From a checkpoint of a small mixture-of-experts model trained on Wikipedia: 12.7M parameters, 7880 steps.
Below are experts of layer 3 (counted from 0) of a mixture-of-experts language model. Rows are named router (the router's row for the expert), up (a neuron's input weights, with its number) and show model dimensions 0-127. Each number is 200 + 30 x the weight over its row's rms, rounded and kept within 0 to 999.
Before each expert's rows: "mostly gets" lists some tokens that are sent to it at least half of the time; "comes after" lists some tokens at least twice as common just before its tokens as in all text. This comes from a sample of Wikipedia text that the model never trained on. Tokens count by the router's weight.

# expert 3
mostly gets: "|", " were", " are", "|---|---|", " was", " no"
comes after: "\n", "|", " he", " He", " It", " has"
router,201,191,196,199,169,242,257,236,213,156,205,202,137,146,145,148,145,236,234,208,234,186,173,160,264,191,243,212,211,215,186,157,144,231,186,197,195,189,262,194,188,234,223,219,205,192,271,195,209,204,190,161,211,205,176,167,225,183,192,201,269,181,209,190,214,170,212,132,194,188,189,224,192,183,181,179,193,211,213,248,152,230,206,184,203,222,219,197,223,252,213,140,222,132,161,200,233,198,191,254,225,207,201,159,197,181,243,196,252,192,174,185,208,210,166,200,209,219,245,217,216,212,178,226,177,196,253,184
up10,165,250,215,136,165,178,186,189,231,153,216,249,154,204,152,216,167,198,204,172,155,173,148,221,196,208,251,194,111,146,192,238,218,185,201,175,181,192,207,190,163,263,186,220,198,191,174,205,203,224,234,139,184,188,207,220,172,163,194,204,190,234,220,186,219,213,228,224,185,196,180,173,227,155,210,233,201,188,226,161,200,201,212,142,198,166,229,219,176,184,205,176,190,215,162,203,197,263,148,201,177,188,234,194,228,242,191,170,216,217,177,196,157,196,273,200,214,185,185,223,263,199,139,262,230,197,219,209
up11,217,234,183,213,239,194,219,169,190,184,189,197,225,174,162,170,167,191,183,171,165,246,229,177,253,193,230,191,188,229,194,217,169,186,178,223,194,182,264,195,160,142,199,223,198,162,279,265,206,253,189,170,184,218,182,203,214,152,161,177,131,193,197,194,219,169,183,236,235,188,246,218,216,226,164,259,208,243,194,228,188,203,195,207,160,200,206,152,199,222,255,190,145,214,161,186,201,248,246,193,241,244,185,168,188,178,218,218,156,197,181,221,236,196,139,207,190,157,206,199,207,216,164,203,161,145,210,239
up12,168,194,160,200,152,217,146,241,193,209,183,230,223,233,227,166,219,257,239,203,177,195,179,185,183,183,144,202,205,196,165,169,221,250,155,257,258,220,162,176,189,145,203,187,245,205,176,217,158,177,165,225,228,198,189,254,205,194,164,135,227,236,199,176,227,150,187,239,196,250,195,179,219,203,240,158,222,180,196,184,155,216,146,141,180,253,196,217,188,173,195,201,194,167,160,226,196,206,206,185,227,189,150,229,178,210,173,190,189,217,215,210,226,182,245,212,229,160,241,181,252,206,174,176,195,180,263,197
up13,171,200,194,205,188,202,213,161,218,216,207,186,227,178,147,194,234,218,252,164,180,165,185,215,146,222,183,168,168,135,122,181,208,180,235,188,175,249,151,217,244,213,193,217,234,255,158,166,208,189,190,188,176,199,214,227,209,172,225,254,209,191,162,233,218,190,174,186,230,173,137,197,204,230,198,174,248,220,163,191,212,200,179,206,188,137,220,199,194,175,192,219,159,173,268,292,176,187,212,239,200,207,164,186,165,256,168,183,179,183,214,190,220,159,176,242,179,227,214,217,210,250,194,225,149,196,215,214
up14,197,238,249,181,174,204,171,196,215,207,188,197,186,176,191,215,211,177,184,168,180,199,205,195,185,239,187,245,184,278,157,227,217,215,182,163,179,150,211,184,209,175,187,219,198,191,199,205,216,233,220,182,166,227,216,258,241,180,219,170,200,195,233,201,244,189,222,228,197,244,145,128,248,234,196,300,226,158,204,232,200,208,177,244,172,191,187,214,235,218,203,202,240,205,199,238,196,246,219,227,142,196,253,178,183,193,207,213,208,196,222,201,110,177,185,171,199,169,204,176,126,191,216,192,238,208,198,273
up15,189,238,222,141,177,158,226,217,212,200,246,199,188,162,188,191,195,196,228,177,172,210,165,200,211,225,170,175,185,179,166,200,163,274,207,187,200,205,128,177,231,254,180,202,219,208,226,191,258,168,218,194,178,201,198,244,199,200,217,190,214,233,173,168,213,137,154,191,190,189,143,199,183,173,150,154,195,246,215,201,249,242,226,218,169,227,199,202,250,207,136,255,167,195,200,210,180,161,201,192,170,223,187,197,225,234,159,191,257,229,222,170,200,227,126,156,208,179,177,204,168,173,254,179,240,190,163,190
up16,221,210,213,197,232,203,196,202,181,169,208,222,162,210,214,170,227,179,213,202,207,197,193,222,211,208,198,190,165,201,171,209,172,161,286,179,264,215,230,211,201,183,174,191,243,214,187,201,208,231,175,205,246,236,186,191,202,249,152,200,185,211,235,188,197,196,267,170,164,181,127,259,168,164,229,245,184,215,196,193,224,192,214,162,147,239,156,210,247,196,219,199,241,246,158,239,198,155,228,182,222,201,204,234,192,225,192,256,206,185,141,170,172,166,202,165,217,222,269,237,225,135,230,172,156,195,150,204
up17,204,193,219,219,160,244,209,188,220,198,232,193,138,233,203,231,164,212,233,171,199,174,209,168,147,154,181,201,231,206,225,168,203,201,167,189,186,189,238,190,246,222,203,246,166,208,207,214,190,84,227,134,184,198,195,217,171,181,209,214,186,207,172,243,232,200,194,178,216,179,251,217,197,246,193,215,166,162,238,223,227,193,185,200,214,137,176,178,221,233,240,169,174,191,153,206,227,189,174,154,215,210,230,252,147,218,209,199,217,217,143,170,269,220,241,209,212,157,179,161,223,172,239,183,216,205,159,186
up18,239,144,186,160,218,184,196,244,189,235,226,221,206,207,219,226,267,276,203,199,205,182,233,194,210,183,172,252,198,185,232,176,171,195,149,254,147,243,228,186,189,196,196,163,218,187,243,218,246,152,200,217,203,209,244,208,155,198,188,186,205,141,154,233,226,202,197,178,179,197,161,187,178,235,152,170,219,234,217,256,173,177,230,191,231,196,180,228,210,213,221,209,228,206,200,167,252,202,228,188,197,200,205,157,195,134,216,189,200,174,115,234,219,192,212,218,174,183,214,172,271,257,235,189,190,186,207,177
up19,213,153,209,189,153,225,194,196,264,164,208,203,224,142,234,227,187,167,170,194,180,174,227,205,184,216,203,179,170,181,161,204,272,198,225,183,162,133,169,174,190,194,157,252,238,177,267,146,248,171,203,180,229,177,190,204,193,199,226,214,165,212,231,214,146,214,148,172,198,233,189,168,167,176,207,147,180,259,230,174,185,191,148,218,168,207,223,231,170,197,227,195,199,212,177,252,199,180,141,167,151,244,179,251,200,205,201,147,168,188,194,186,211,202,206,190,175,239,182,167,218,178,217,188,208,246,191,229
up20,240,201,256,176,178,212,201,222,206,215,233,254,188,258,210,149,190,231,215,279,190,187,236,211,166,229,230,213,221,234,218,180,127,220,196,137,197,169,196,219,158,107,224,204,246,171,179,201,224,169,187,179,203,207,200,228,159,196,161,201,221,173,184,241,201,220,234,218,205,193,206,192,172,170,217,135,214,212,174,185,208,214,172,227,194,223,192,145,152,239,247,127,243,221,232,213,272,186,203,161,206,230,199,232,196,191,172,195,220,197,225,214,234,231,221,251,181,185,193,186,208,173,224,183,199,205,170,200
up21,144,201,196,175,152,216,241,149,167,232,200,163,193,172,215,176,201,181,227,214,166,214,209,201,219,234,169,207,185,200,184,248,201,190,210,201,167,180,176,199,224,152,219,239,169,225,205,180,222,182,180,196,223,116,181,254,242,226,186,270,171,211,200,235,206,228,161,237,224,222,194,178,208,228,158,240,182,187,182,185,181,212,159,206,189,220,211,185,245,197,219,216,143,205,191,161,143,213,163,223,232,147,172,249,194,226,232,257,258,185,201,209,213,196,220,164,242,176,186,217,128,148,147,190,181,192,153,179
up22,137,200,188,226,163,193,218,156,201,139,144,165,129,193,147,197,216,203,230,178,180,139,173,216,204,171,245,219,263,179,202,190,210,230,233,139,197,191,198,253,215,197,198,222,206,170,245,210,212,214,225,143,212,220,259,228,169,187,204,196,225,166,175,211,206,163,243,185,255,199,189,231,162,162,154,195,237,209,181,181,268,209,246,221,158,171,206,197,211,173,170,201,200,216,190,211,204,164,169,199,200,183,195,260,197,214,178,178,155,202,222,226,166,207,187,204,189,212,167,156,201,167,258,199,184,254,234,209
up23,180,234,168,241,174,276,157,155,237,152,186,187,192,182,191,185,194,130,215,249,130,184,228,191,190,212,184,215,214,182,228,208,255,222,192,213,227,227,205,202,207,174,209,224,234,154,220,206,214,168,184,222,245,206,164,251,207,220,217,203,181,173,179,251,246,211,252,183,226,185,192,268,199,223,201,192,222,197,222,172,211,186,246,160,163,168,145,169,189,229,172,276,200,183,229,205,175,238,206,155,263,198,182,169,183,178,219,221,246,202,191,211,180,238,201,222,192,189,183,199,221,164,200,165,183,160,146,229
up24,244,232,175,206,198,189,203,188,187,142,223,179,179,202,220,243,182,208,233,214,218,218,160,227,219,203,204,212,144,239,138,215,202,218,234,217,208,176,168,207,227,167,177,160,150,201,227,252,233,152,231,226,228,211,171,211,174,233,205,187,184,216,201,251,221,166,178,218,218,227,174,189,191,224,184,187,168,233,209,198,171,224,227,203,213,199,288,244,231,165,255,176,200,139,175,270,167,215,165,250,248,176,164,187,229,149,204,189,206,190,238,182,194,246,232,233,198,158,205,180,239,180,140,216,164,215,179,166
up25,211,170,213,246,125,197,172,200,187,205,238,278,211,154,226,211,174,242,215,218,225,160,208,204,161,176,194,212,239,169,196,238,284,189,196,228,251,193,191,192,162,219,189,196,196,173,269,235,191,189,190,222,172,244,205,155,192,194,209,208,152,148,168,164,260,188,187,216,166,233,209,178,248,198,182,171,161,244,177,199,186,192,221,184,198,207,196,171,181,194,204,224,227,219,185,193,215,201,240,125,213,193,164,181,222,159,260,153,228,194,183,186,235,189,202,268,188,159,228,159,234,209,204,212,200,173,198,171
up26,161,185,152,170,198,151,176,227,180,269,197,190,198,186,252,204,177,227,171,209,223,193,214,163,182,219,183,213,227,224,176,194,180,154,196,178,189,129,207,199,191,142,182,219,182,182,169,192,191,203,254,228,246,191,166,221,135,171,205,176,186,132,243,191,188,178,205,211,202,206,229,207,208,161,177,163,200,211,124,211,237,189,208,175,204,210,221,160,158,160,230,190,201,165,202,221,176,107,174,194,274,255,169,213,214,210,216,188,200,190,236,231,179,156,186,161,167,187,172,266,193,188,192,189,187,239,214,213
up27,237,191,208,182,137,195,266,177,224,173,188,206,146,220,156,163,179,207,188,229,149,194,199,243,235,181,202,235,208,164,232,236,206,216,177,209,176,138,210,152,208,172,212,180,221,203,191,215,214,143,214,124,235,178,214,205,234,202,219,214,188,238,248,137,180,174,174,219,168,209,196,196,138,156,222,178,207,224,222,190,252,221,265,225,192,175,210,211,218,171,226,141,230,195,189,196,219,233,224,164,149,228,158,200,224,230,167,159,154,182,186,210,219,221,189,199,179,228,235,231,212,235,219,196,264,222,175,192
up28,203,161,195,233,136,189,229,208,248,182,274,173,176,192,224,228,228,193,233,182,140,175,115,222,222,172,203,185,167,204,198,198,211,218,267,186,161,148,195,211,174,208,204,198,195,199,230,186,240,190,221,201,217,211,212,216,244,161,217,228,168,158,224,195,221,158,216,209,200,156,187,106,207,155,181,188,226,176,225,212,229,203,200,223,191,183,235,226,206,179,229,157,178,161,158,189,204,255,214,252,158,176,243,219,165,215,220,188,195,173,200,216,188,227,216,201,210,202,171,142,215,203,274,237,221,201,156,205
up29,227,194,257,192,169,251,181,215,163,196,209,190,165,206,199,213,165,173,187,171,202,156,164,234,161,253,195,263,170,193,185,244,206,245,170,181,234,183,198,202,165,189,171,194,221,157,224,246,253,160,133,198,196,163,173,237,204,153,218,182,215,219,213,182,214,217,202,131,162,239,169,209,221,231,178,204,214,212,168,193,241,198,173,150,193,219,209,193,196,239,145,177,179,220,227,208,233,187,231,126,181,215,157,206,200,203,178,148,234,180,197,211,195,262,144,195,258,145,241,197,216,168,189,183,200,202,225,205
up30,154,146,227,220,213,196,222,227,201,217,164,209,146,166,152,198,204,163,212,251,230,175,181,238,249,212,211,182,214,236,175,179,151,165,193,200,198,219,213,224,216,194,186,135,217,194,226,233,203,257,205,206,184,213,196,201,197,200,226,214,191,187,146,192,208,191,188,203,231,189,172,145,158,212,111,198,211,265,226,248,177,236,233,193,268,254,184,180,206,190,192,221,209,207,230,188,181,186,217,169,157,207,185,189,258,231,248,230,229,158,191,199,196,196,141,251,212,220,224,173,229,202,274,215,152,179,177,202
up31,225,196,217,242,244,162,129,210,179,219,174,202,228,172,195,204,220,204,173,221,199,191,231,167,188,193,153,240,196,218,171,170,211,267,219,203,196,185,288,143,165,241,249,205,221,212,209,184,198,191,209,207,171,161,180,249,269,215,214,227,191,187,155,223,195,181,265,197,216,149,194,197,197,203,187,95,212,185,211,204,211,201,189,184,244,218,266,191,193,212,224,181,243,173,155,184,194,217,213,157,150,179,189,232,148,228,203,195,233,212,174,214,167,213,179,237,165,206,169,197,148,192,233,202,211,187,180,222
up32,221,211,165,270,152,179,201,221,244,240,218,230,173,208,164,187,170,188,210,200,221,204,222,221,193,182,133,187,215,177,176,164,244,162,196,204,185,170,212,217,167,179,177,198,183,189,205,205,181,229,210,204,221,224,179,142,163,229,195,205,204,145,191,224,194,168,247,173,132,176,181,177,252,177,204,229,200,184,182,206,201,205,172,173,200,194,210,188,231,225,244,227,182,254,230,162,141,184,202,207,191,247,186,170,193,163,235,196,274,197,143,267,192,216,223,173,187,239,226,230,208,208,208,208,123,233,130,244
up33,192,182,237,209,194,203,176,241,223,235,207,202,246,273,231,154,180,172,211,153,147,207,197,204,200,191,231,197,184,252,178,199,229,229,203,206,155,169,237,199,215,259,255,158,149,144,245,159,202,221,234,194,215,193,194,204,169,197,222,166,142,179,251,191,196,199,223,204,235,238,166,178,186,206,183,159,200,227,144,218,172,220,229,200,154,214,207,276,191,193,224,161,207,157,179,211,160,247,180,179,245,230,217,208,232,212,202,173,186,213,210,263,248,180,169,230,189,178,187,166,168,193,154,203,151,191,190,185
up34,232,201,226,193,215,214,221,208,214,190,212,194,201,186,133,236,142,206,211,219,195,212,265,183,185,163,238,175,186,184,139,210,180,247,214,210,156,209,216,180,159,194,193,187,180,261,207,191,174,141,172,146,198,163,196,245,190,181,202,206,191,179,212,211,204,219,193,154,180,243,207,230,194,211,200,214,244,207,248,183,150,190,244,208,238,170,179,98,152,209,185,179,183,191,147,201,161,238,231,213,202,223,178,218,190,242,255,176,209,187,189,186,252,179,151,227,204,164,176,213,213,220,195,124,244,221,228,229
up35,170,159,199,263,185,195,189,168,158,278,261,186,273,159,216,227,221,182,184,213,239,192,191,255,175,197,191,193,203,171,215,265,185,211,177,195,222,174,149,194,209,171,205,209,244,197,178,249,201,176,198,174,231,228,198,182,203,203,186,203,187,168,162,210,239,199,175,163,171,168,197,247,192,226,163,231,194,180,230,235,237,184,182,176,158,202,244,199,134,200,217,212,221,199,216,244,216,147,211,147,220,168,184,215,162,175,235,217,164,237,206,137,196,159,170,207,195,138,205,186,181,221,184,230,224,136,199,211
up36,193,204,196,239,149,218,209,221,180,146,205,215,215,195,193,162,160,215,162,202,213,191,209,242,197,247,186,253,220,234,199,212,197,229,271,131,181,182,204,185,253,194,204,266,216,210,197,209,249,207,148,222,180,203,250,221,207,214,226,231,233,240,165,187,203,167,227,198,204,209,131,155,166,147,191,216,195,180,175,170,221,194,215,223,151,165,181,275,237,168,200,237,200,234,233,208,217,184,179,239,207,173,209,190,168,262,208,212,222,173,164,224,230,226,177,232,172,232,178,182,211,217,162,158,142,206,245,206
up37,205,203,239,137,168,168,253,208,244,164,248,170,139,251,225,202,194,209,227,210,187,175,192,156,241,204,206,209,166,165,233,222,205,261,207,184,206,228,189,197,157,210,166,145,244,185,252,184,206,196,181,185,213,187,166,178,142,154,235,181,184,202,207,229,161,188,184,168,207,233,159,162,182,194,179,239,181,213,138,198,201,209,158,184,230,222,223,209,232,190,200,176,231,204,224,168,197,220,179,202,186,177,200,214,199,179,208,165,182,161,122,212,202,189,192,192,204,233,209,193,140,195,195,230,255,288,185,264
up38,252,146,137,200,258,207,157,142,229,183,192,193,108,185,210,198,221,233,176,197,273,211,193,168,170,198,166,184,199,202,158,206,198,140,268,165,198,152,148,201,197,202,155,180,229,218,164,192,177,220,220,196,169,227,184,223,272,204,195,183,208,176,182,203,155,232,194,182,221,200,227,170,203,194,166,190,175,223,203,204,227,238,219,170,192,279,217,221,197,200,186,217,173,194,218,207,211,215,176,185,190,184,176,215,206,168,204,198,168,168,259,198,143,171,229,213,166,230,186,219,227,170,166,249,185,216,159,178
up39,257,144,210,241,219,220,141,165,196,214,214,169,180,242,212,225,152,197,128,214,185,240,192,215,183,173,199,199,225,216,194,167,221,238,190,195,201,171,193,179,209,146,194,238,214,245,209,232,183,156,183,161,184,258,183,185,246,216,198,135,194,189,247,182,192,189,158,207,212,180,186,230,198,147,180,236,205,186,143,202,165,240,191,224,213,140,214,191,226,212,154,178,249,194,183,221,226,250,182,242,270,213,207,196,211,143,178,212,227,235,237,217,217,172,208,201,216,196,175,190,137,179,165,160,194,202,213,149
up40,215,192,215,239,203,161,196,238,235,231,194,187,207,154,178,213,193,242,174,211,217,180,135,225,187,214,221,231,267,207,222,190,137,238,177,204,223,199,193,214,196,187,162,144,205,196,173,196,230,175,187,173,254,188,199,203,190,178,248,218,199,211,135,222,207,166,215,148,220,160,197,188,173,213,177,240,225,210,205,181,135,170,201,187,165,243,248,201,177,219,192,152,254,221,254,195,158,230,194,231,176,189,200,226,173,215,179,207,261,169,178,203,163,175,165,255,281,191,251,191,239,218,180,239,193,248,199,194
up41,209,202,137,243,184,256,217,249,145,225,210,164,183,166,181,233,213,198,180,167,188,218,266,162,248,193,190,186,194,197,127,169,202,216,210,192,174,230,222,196,232,210,186,178,240,152,176,258,124,185,205,132,241,197,210,193,219,220,208,207,274,220,165,180,174,193,190,246,236,165,237,237,222,241,206,187,161,192,210,210,166,209,205,235,194,209,136,214,191,214,237,157,242,169,199,191,216,188,189,180,198,203,189,182,204,219,179,242,160,229,138,204,206,243,184,243,223,182,162,194,231,215,235,196,194,189,202,172
up42,218,225,161,234,237,206,191,196,154,231,204,230,227,219,199,220,176,199,246,185,185,166,229,202,211,183,159,196,142,171,161,203,251,167,183,174,205,212,180,247,231,109,173,164,243,201,211,190,238,189,213,169,174,211,225,220,201,190,262,204,198,187,193,232,227,226,144,250,236,146,172,217,220,208,189,195,159,169,170,186,204,194,233,228,248,150,194,208,167,259,191,182,239,171,160,182,232,205,177,233,231,184,215,155,175,169,230,150,151,237,138,222,224,186,224,206,230,189,183,177,253,175,241,199,207,187,220,207
up43,195,177,185,171,164,162,174,187,181,158,222,139,176,202,153,150,157,190,197,147,241,195,189,158,212,257,218,222,206,215,219,206,166,190,207,193,206,228,198,196,257,191,196,186,241,196,211,221,131,154,228,178,198,239,136,210,207,202,184,165,189,243,172,200,183,178,191,202,205,201,228,207,190,190,238,184,155,170,134,250,210,162,235,210,240,182,216,241,195,198,237,225,179,191,172,252,161,181,220,204,184,225,216,165,238,172,214,157,190,230,167,212,169,258,221,282,189,223,259,203,224,242,215,167,165,164,208,188
up44,151,206,242,204,168,188,199,151,186,201,155,204,197,242,116,212,234,189,215,181,210,260,229,180,196,217,167,216,178,200,235,120,231,222,161,210,228,211,138,195,162,200,246,138,250,221,209,184,196,221,223,185,178,155,214,226,235,135,163,190,199,184,200,234,229,195,191,219,202,187,237,196,149,195,134,191,191,202,232,217,188,189,150,185,173,202,194,180,186,170,165,228,193,180,155,162,199,224,131,249,203,179,214,203,213,244,173,208,263,200,141,167,190,191,207,191,205,155,190,243,197,215,173,186,209,183,188,194
up45,219,230,233,222,216,290,221,213,198,172,211,215,213,238,240,194,230,226,284,167,195,122,189,192,194,252,158,200,172,176,151,199,212,198,159,186,214,210,215,208,195,173,202,191,225,170,187,193,219,187,192,219,204,172,220,178,232,239,125,228,238,171,201,226,208,194,194,199,189,149,225,205,167,189,246,222,225,242,207,268,208,175,198,167,170,239,150,187,207,200,185,242,163,166,202,213,176,220,163,212,182,208,219,197,196,230,218,240,194,201,166,180,222,247,176,136,212,179,205,246,231,258,226,250,170,166,227,172
up46,146,184,246,203,203,209,199,186,227,187,214,220,197,217,240,178,200,235,182,211,208,193,147,199,183,203,207,225,168,203,194,202,205,230,168,150,251,180,223,207,233,189,190,206,210,237,153,238,178,169,180,203,174,235,225,206,132,185,209,136,203,184,219,226,208,223,198,173,178,230,209,211,206,263,207,238,175,163,166,246,226,213,223,142,171,183,204,245,172,226,220,111,191,195,170,210,215,155,196,166,201,157,158,179,228,228,207,176,186,238,186,99,219,243,188,203,252,218,236,166,136,206,178,198,238,210,240,211
up47,156,169,166,199,227,223,195,204,176,167,217,179,185,201,180,185,198,201,173,262,215,177,182,222,265,187,150,152,200,162,159,248,230,197,199,160,216,190,206,245,215,253,139,137,241,206,194,238,152,147,195,202,198,236,202,196,193,200,249,178,201,179,117,220,167,219,209,208,247,147,177,229,186,189,191,214,178,208,232,236,217,189,271,212,247,175,250,225,160,218,210,180,241,199,177,223,208,193,203,239,201,135,226,158,195,159,168,192,159,203,181,225,179,204,200,188,238,216,186,238,177,232,179,217,214,173,183,186
up48,240,226,206,201,216,168,207,175,172,196,191,246,194,148,203,160,158,228,237,206,192,212,181,207,254,183,233,221,213,195,171,169,244,237,161,165,172,181,249,161,214,259,224,227,212,164,203,160,223,210,260,215,148,177,234,189,229,216,231,260,253,221,141,210,198,214,200,156,169,220,178,166,206,167,181,169,231,214,205,203,150,236,242,161,171,179,240,200,220,152,232,141,155,179,208,208,221,197,228,161,157,191,237,199,222,257,178,180,183,202,166,191,207,204,239,203,177,172,204,185,225,166,163,244,186,162,225,222
up49,189,209,205,255,166,168,211,196,250,178,212,175,192,213,149,204,185,249,226,180,160,161,222,194,190,201,185,166,147,179,202,211,183,182,240,179,255,161,247,256,232,199,153,198,232,242,229,185,210,158,200,203,258,228,160,182,207,250,208,193,236,240,184,208,170,168,270,174,203,183,187,202,186,167,172,257,166,232,163,193,205,215,185,201,210,252,193,189,238,199,253,192,215,199,196,156,162,184,216,168,136,236,181,168,168,201,198,179,254,180,187,245,164,197,213,232,221,235,207,189,182,232,229,227,188,186,182,276
up50,198,195,126,178,226,190,189,207,230,245,226,252,223,237,168,163,209,211,221,182,181,189,198,182,182,178,192,199,224,214,224,145,179,195,176,193,227,238,190,219,164,151,235,211,178,224,145,221,149,151,193,208,182,242,202,253,199,185,201,169,259,171,169,220,215,173,193,209,220,205,178,186,214,255,155,217,185,140,209,199,188,199,226,195,213,181,235,162,233,181,239,258,174,187,216,136,158,272,167,253,245,186,176,187,178,226,210,190,215,208,195,190,221,201,127,232,195,264,221,176,232,214,190,258,183,177,206,201
up51,263,185,211,148,228,168,227,283,192,223,208,157,198,229,185,174,202,218,201,135,203,152,202,186,193,214,179,206,241,207,203,171,193,171,141,180,205,173,237,230,236,203,185,221,185,182,187,149,235,226,247,177,148,132,204,198,205,201,122,189,184,134,195,171,142,197,181,204,183,185,215,210,184,217,197,185,238,242,219,242,208,196,182,201,174,182,168,252,183,218,162,152,212,146,184,190,239,218,163,218,198,189,215,219,194,186,211,214,207,262,232,200,240,232,139,171,197,168,188,187,225,147,176,189,215,183,181,178
up52,184,242,179,189,152,147,185,209,141,136,124,153,197,191,181,159,181,200,263,221,197,212,226,162,183,193,196,226,202,194,176,210,219,200,184,227,240,186,180,164,207,216,228,204,239,215,216,151,304,180,210,231,188,178,168,233,214,204,230,191,199,231,226,175,205,186,299,124,219,175,196,167,187,201,188,184,202,189,215,177,131,212,228,198,172,205,173,211,219,204,204,217,235,188,203,187,220,195,184,166,187,226,189,172,184,239,168,219,198,161,198,241,191,231,193,223,194,138,216,178,189,212,219,218,253,216,204,252
up53,192,175,264,188,151,180,244,226,175,137,191,174,234,145,217,185,184,194,179,173,193,191,174,222,164,168,177,177,225,203,197,191,165,169,190,187,252,198,197,148,236,186,226,218,183,222,175,224,206,187,211,204,220,183,221,161,160,174,198,167,202,156,182,190,247,227,198,194,276,165,202,199,218,244,220,168,123,188,152,187,177,166,190,195,209,179,163,176,190,169,162,164,196,225,261,225,219,181,229,193,231,197,197,144,264,154,183,182,181,210,163,254,180,212,223,178,224,143,233,200,189,216,246,154,244,167,188,216
up54,205,245,147,151,186,187,214,209,202,204,169,222,190,193,191,197,204,229,204,183,119,245,165,181,186,175,203,268,184,220,271,168,187,208,209,226,212,203,203,195,138,212,207,181,198,142,192,158,194,261,206,175,185,219,207,234,207,173,204,179,258,178,207,197,220,186,196,235,203,223,232,201,257,213,198,210,220,227,253,166,224,185,234,139,245,177,217,216,174,194,234,198,227,160,154,210,199,261,146,188,191,196,203,166,190,226,216,213,198,239,218,268,207,197,150,204,167,247,200,230,185,252,182,252,185,221,215,255
up55,250,239,234,216,183,177,215,158,209,212,178,235,201,188,189,258,139,184,199,229,149,234,172,177,145,210,133,183,244,152,196,178,241,235,174,155,188,154,198,189,152,217,239,231,191,198,213,212,194,195,187,198,173,200,271,219,214,235,196,184,246,209,175,169,239,207,140,209,238,161,187,159,187,267,202,195,170,179,229,185,146,206,209,246,218,198,161,180,182,119,199,207,226,235,224,183,199,200,173,177,198,158,217,230,189,150,200,183,196,221,189,205,247,204,207,236,200,152,206,234,197,210,222,244,212,238,206,219
up56,172,200,227,205,201,208,240,173,207,194,161,136,191,196,194,186,247,155,180,219,214,227,177,186,182,229,227,166,202,211,193,191,269,252,190,203,204,205,143,188,205,161,237,183,175,226,160,185,234,178,235,163,211,167,193,255,148,129,229,218,177,228,203,218,182,199,201,259,196,174,252,169,203,207,242,290,210,169,237,192,246,174,244,227,209,205,217,203,153,223,217,179,167,157,214,207,218,235,196,200,237,237,198,184,243,182,215,252,225,213,197,223,223,149,266,216,212,233,237,206,226,197,195,165,230,162,190,215
up57,198,194,245,221,96,198,237,223,227,196,226,186,215,198,172,189,221,245,209,193,229,194,139,151,210,202,135,199,212,220,235,207,176,233,179,210,165,183,209,226,212,225,161,163,184,210,243,200,219,202,179,217,188,205,147,166,177,169,217,237,185,201,125,169,237,182,214,178,198,189,192,204,204,183,259,226,186,172,191,181,153,198,187,245,168,175,207,187,233,193,177,195,218,166,205,185,146,183,174,216,237,172,182,192,236,148,141,245,231,199,163,166,160,149,218,194,137,215,249,217,188,268,173,226,211,174,201,196
up58,237,185,155,211,194,235,225,181,223,151,209,209,146,197,145,189,198,194,203,167,172,229,199,204,194,227,223,187,136,214,142,132,215,203,193,194,223,215,259,213,211,236,234,171,203,183,211,222,179,195,197,205,202,218,205,230,299,191,229,178,138,197,184,194,208,241,200,171,161,201,180,191,223,241,133,162,212,187,237,207,171,230,237,207,147,224,221,193,180,204,182,155,235,171,198,175,182,197,190,166,231,229,134,223,140,236,160,195,159,239,232,182,257,181,199,254,217,186,198,160,179,183,174,210,191,192,174,199
up59,126,226,182,162,157,201,166,226,210,233,230,233,196,261,230,176,214,217,246,163,192,243,201,204,211,180,219,191,194,164,199,171,204,263,191,199,197,168,197,199,170,178,254,127,148,176,208,199,162,251,205,131,203,143,208,207,195,204,210,195,202,207,196,229,198,191,205,237,198,247,215,205,201,173,195,189,197,212,187,215,161,200,188,184,228,216,207,197,255,180,191,209,176,235,151,161,160,256,185,244,195,213,133,177,223,250,218,231,248,196,229,230,194,177,185,220,242,175,170,160,231,213,266,243,177,248,181,200
up60,229,223,184,189,211,223,196,235,205,185,225,245,198,265,185,213,224,254,195,208,175,220,241,185,238,206,220,202,191,175,184,211,151,224,207,222,166,200,196,270,190,230,275,194,191,211,194,211,222,200,253,243,238,225,160,232,152,190,132,194,175,209,154,224,207,192,189,189,156,238,140,216,218,248,170,196,200,197,221,261,186,164,234,238,207,189,219,141,232,195,188,208,214,141,215,196,211,227,180,176,200,212,179,164,218,145,246,234,179,191,199,134,191,185,184,206,138,153,222,192,215,165,181,238,228,250,191,203
up61,248,229,225,234,172,249,214,213,159,189,254,232,211,229,223,227,190,212,195,163,246,267,204,229,218,189,212,233,203,220,172,167,203,253,160,271,213,169,165,192,183,136,211,177,175,154,166,214,196,172,231,203,235,236,185,214,225,183,203,235,197,235,218,254,205,185,254,233,171,183,191,144,166,202,235,164,164,266,243,220,162,195,207,203,176,162,241,217,234,162,234,187,197,189,169,221,231,181,220,227,215,186,240,213,223,177,189,223,205,167,190,198,186,198,215,262,209,214,222,232,201,180,147,191,191,202,149,150
up62,155,178,152,173,214,219,190,199,95,179,162,242,235,153,195,219,170,179,218,152,195,229,185,214,207,238,206,152,207,224,187,200,217,172,255,211,190,200,176,164,245,250,208,230,223,232,209,218,248,236,168,224,226,220,176,237,207,223,214,162,191,213,189,196,217,189,156,170,230,235,136,201,242,222,217,233,199,192,220,185,180,182,189,208,166,215,202,216,202,169,233,135,212,176,230,242,201,210,208,178,158,174,190,232,176,238,247,208,223,214,187,246,242,177,191,210,238,216,205,195,198,249,209,210,209,136,243,276
up63,208,151,158,216,179,228,206,185,152,241,178,174,201,195,210,221,192,242,242,170,192,186,188,179,186,280,209,193,201,187,203,195,195,207,155,221,187,170,153,194,173,143,216,203,238,181,239,182,218,92,171,206,182,276,199,194,200,188,194,221,188,170,203,211,260,218,195,182,210,225,213,233,184,232,193,167,241,260,220,210,184,190,187,179,174,251,199,145,152,212,185,214,217,171,238,181,216,192,218,139,265,191,183,167,194,207,183,172,161,204,233,234,246,165,216,234,235,155,179,177,195,210,174,184,211,231,185,251
up64,208,162,239,229,167,191,214,187,207,235,268,220,196,225,240,161,187,251,236,207,173,226,209,174,224,219,234,124,172,252,258,214,214,192,194,206,211,242,243,196,214,187,200,219,270,171,167,196,231,177,191,216,222,215,190,195,200,225,139,186,185,200,197,224,193,204,172,228,232,199,187,185,200,171,252,205,142,252,181,197,165,267,229,207,172,221,237,180,189,228,229,146,224,220,166,195,202,204,219,214,165,226,197,229,188,208,167,188,162,188,198,252,217,208,207,225,187,151,203,202,142,212,200,256,122,229,170,248